Weights of a small mixture-of-experts language model, trained from scratch on English Wikipedia.
Size: vocabulary 8192, 104M parameters.
Below are experts of layer 10 (counted from 0) of a mixture-of-experts language model. Rows are named router (the router's row for the expert), gate (a neuron's input weights, with its number), up (a neuron's input weights, with its number) and show model dimensions 128-255. Each number is 128 + 32 x the weight over its row's rms, rounded and kept within 0 to 255.
Before each expert's rows: "gets" lists some tokens that make up at least twice as much of what it gets as of all text. This comes from a sample of Wikipedia text that the model never trained on. Tokens count by the router's weight.

# expert 45
gets: "-", " |", "|", "  ", "=", ")"
router [195 134 115 228 110 156  99 199 126  71 133 153 137 157 116 139 129 181 116 110 146 131  95 184 142 120 155 172 140 134 120 222 141 130 135 108 137 116 116  86 119 163 119 120 209 132 142 104 129 150 136 115  98 130 133  95  91 147 122  71 124 110 196 159 127 123 162 109 132 145 182 167 181 127  94 127  78 121 100 106 136 148  59 126 141  98 119  88  86 143 168 238 138 133 164 131 137 135 128  92 129 164  64 127 143 248 145  96 119 139 112 119  96 115 133 161  65 128 121 131 130 140  82 181 142 130 144 160]
gate0 [ 90 136 107 177 152 126 137 169 143  93 126 152  62  69 169 194 163 159 165 131 100 159 132 120 116 100 135 144 116 193 154 118 173 167 171 175 163 129  86 122 139  77 132 120 150 156 138 130 157  69 180  86  73 168 105 141 140 153 136  91  80 134 127 148 115 156 146 139 114  48 135 126 192 131 142 134 196 195  80  88 125  74  94 136 214  66  88 224 122 118 166 160  91 100 100 147  74 104 141 138 114 151 113  96 165 129 157 122 164 122 101 138 184  97 167 150 208 124 130 128 158 160 151 155 123 118 182 117]
up0 [151 138 108 134 106 141  59 139 116 131  79 120  74  79 168 123 141 146 139  99  93 103 118 149 104 151 143 153 112 141  84 159 170 133 119 152 149 123 158 148 155 134 147  86  77 143 109 140  78 131 125  97 117 122 100 159 146 162 104 196 137 107 189 161 162 173 137 117 159 174 161 127  84 154 129 122 112 146 155 127 132 118 158 145 152 105  63 163 140 164  71 167 134 149 148 110 110 140 113  96 119 125 112 155 165 112  76 120 170 146 109  82 110 116 128 164 164  70 151  68 102 100  99 151 132 153 144 144]

# expert 62
gets: " |", "–", " (", ":", ".", ","
router [119 155 159 139 111 166 117 120 172 166 172 146 146 107 112 163 104 147 121 191 169  94 115 137 138  71 149 149 114 133 143 165 132 112 160 141 124 153 115  76 110 135 121 142 204  87 213 135 137 101  64 124 113  97 158 125 135 149 104 103 155 161 163 124 106  79 190 122 136  69 164 108 136 160 178 134 136  37 140 174 121 132  96 130 107 128 151 115 110 138 144 167 114  96 134  41 101 122  75 133 119  83  93 123 109 132 113  99 141 145  95 145 149  98 112 158 126 102  81 126 155 146 127  98 104 127 102 159]
gate0 [130 161 120 101 166 106 184  80 138 154 159 141 110  96 141 183 125 165 180 157 183 103 143 132 164 143 127 144  89 174 116  75 192 122 126 149 152 113 129 141 115 114 107 118  88 170 108  83 142 152 135 180 161 190  93 213  73 119 111 106 140 110  59 150 182 124 161 110 112 118  81 106  80  84 131 110 155 100 177  85 137 167  82 141 135 142 187 146 155 120 112 141 155 148 134 145 111  98 160 138  93  84  92 181 135  70 118 207  98 191  91 115 155  91 163  87  97  61  93 124 146 183 115  95  68 139  78 154]
up0 [140 134 135 147  72  97 190 113 110 124 113 171  87 110 121 111 124 109 175 146 144  97 134  84 104  91 154 137  91  74 139 105 202 162 111 185 151 154 107 129 121 122 138  80  79  32 148 153 171 116 110 133 176 130 112 104 161 116 102 117 147 136 115 117 193 211 105 126 115 153 157 139 157 108  96 135 173  96 167 170 106 145 176 142 144 120 144  70  84 116 111 140 102 110 167  89 177 152 124 153 121 160 141 145 106 103  89 154 163 129  58 117 151 143  82 103  69  88 121 118 115 128 122  65 112 197 189 114]

# expert 46
gets: " |", "|", "-", "=", " (", ":"
router [191 137 122 196 119 161 111 191 124  84 131 151 140 170 123 129 126 173 108 120 150 132 100 182 144 123 163 189 130 136 116 220 140 127 128  99 136 119 116  70 109 143 115 128 218 131 138 103 122 140 140 117 103 132 135  98  63 137 131  80 120 114 176 160 129 128 174 114 185 135 177 153 156 129 109 128  76 118 105 110 142 165  60 131 136 104 116  66 112 146 180 235 112 134 156 131 131 148 129  96 129 156  63 131 142 233 148 103 121 126 118 125 106 116 143 157  87 116 127 131 134 137  98 177 143 134 150 169]
gate0 [ 87 140  89 104  81 185 117 134 114 151  90 111 121 113 105 189 123  97 125  46 163  99 152 150  83 147 155 106 164 159 152 144 177  99 144 118  45  90 109 113  76 119 128 130 115 105  85 116  75 112 129 154  85 132 112 126 118  93  78 174 201 144 123  84  78 152 169  93 146 104 158 105 121 120 109 135 158 145 141 116 164 104 164 123 145 109 121 139 164  80  98 143 185 158  71 127 144 164  90 192  89 165 180 157 119 137 159  87  97 115  80 132 160 157  97 135 125 146 120  95 136 116 104 129  14 174  70  97]
up0 [122 155 154 102 158  98 124  75 114 142 195 129  84 159  97  97 134 164 136 163 136 122 157 185 168 134  93 116 150  68 110  96  72 114 191 139  89  82 120 147  81 144 119 177 102  71 174 140 139  85 131 149 109 160 113 137  38 138 158 132  94 114  79 124 121 103 157 127 156 142  95 110 112 162 184 126  79 126 110 175 113 189  92 142  83 124 148 128  96 138  84 142 106 151 150 116 170 139 183 106 100 131 132 142  66  81  98  99 160 187 120 184 146 108 126 169  72 100  57 153  87  94 102 144 149  83 191  83]

# expert 61
gets: " |", ":", ",", " (", ".", ";"
router [126 174 105 167 121 125  79  77 172 130 187 187 155 147 155 178 124 113 114 182 137 102 146 146  99  76 161 152 125 147 136 167  86  99 165 151 169 169 105 111 101 145 116 136 186 113 160 146 113 104  92 137 160 107 157 117 161 163 109  87 141 160 175 148  68 131 190 120 121  68 154 122 126 120 125 155 139  73 188 181  62 128 115 124  97 123 155 116 118 149 125 110 128 117 127 103 113 102  97 140 127 126 115 158 162  85 113  71 159 131 100 131 222  94 127 160 126 109  91 123 130 145 163 108  96 136  90 167]
gate0 [ 88 125 108 159 147 102 146 108 150 151  76 146  39 131 136 108 124 110 116 148 171 133 163 135 113 131 146 134 122 171 150 179  99 102 129 166 169 117 103 183 153 126 142 125 178 162  88  84 191 112 151 132 133 102  75 122 115 106 175 102 130 130 108 179 129 158 157 136 180 154 144 102  81  89 159 140 162 195  99 162  62 130  87 111 209 132 102 170 169 155 108 143 163 138 145 157 135 112  91 192 155 152 118 112 113 119 158 143  93 152 153 209  29 174 106 129 123 172 125 144 142 139 140 101 140 109 117 158]
up0 [104 103  97 140 105  89 164 170 122 149 121 109 119 113  94 157 134 113  98 136 141 123 167 141 112  84 165  84 140 126 158 116 107 102 209 154 126 155 150  42 140 130 132 144 148  96 177 193 109 133 145 180  79 141 190 110 105 123 165 162  54 138 122 135 147 130 142 155 160 143 127 152  89 122 181 114 126 158 162 123 159 139 176  73 117 108 132  52 115 112 189 216 144  88 100 104 112 193 111 105 168 137 100 106 168 211 153 162 108  85 177  99 146 136 137 162 127  66  83 111 125 119 118  99 128  86  95 107]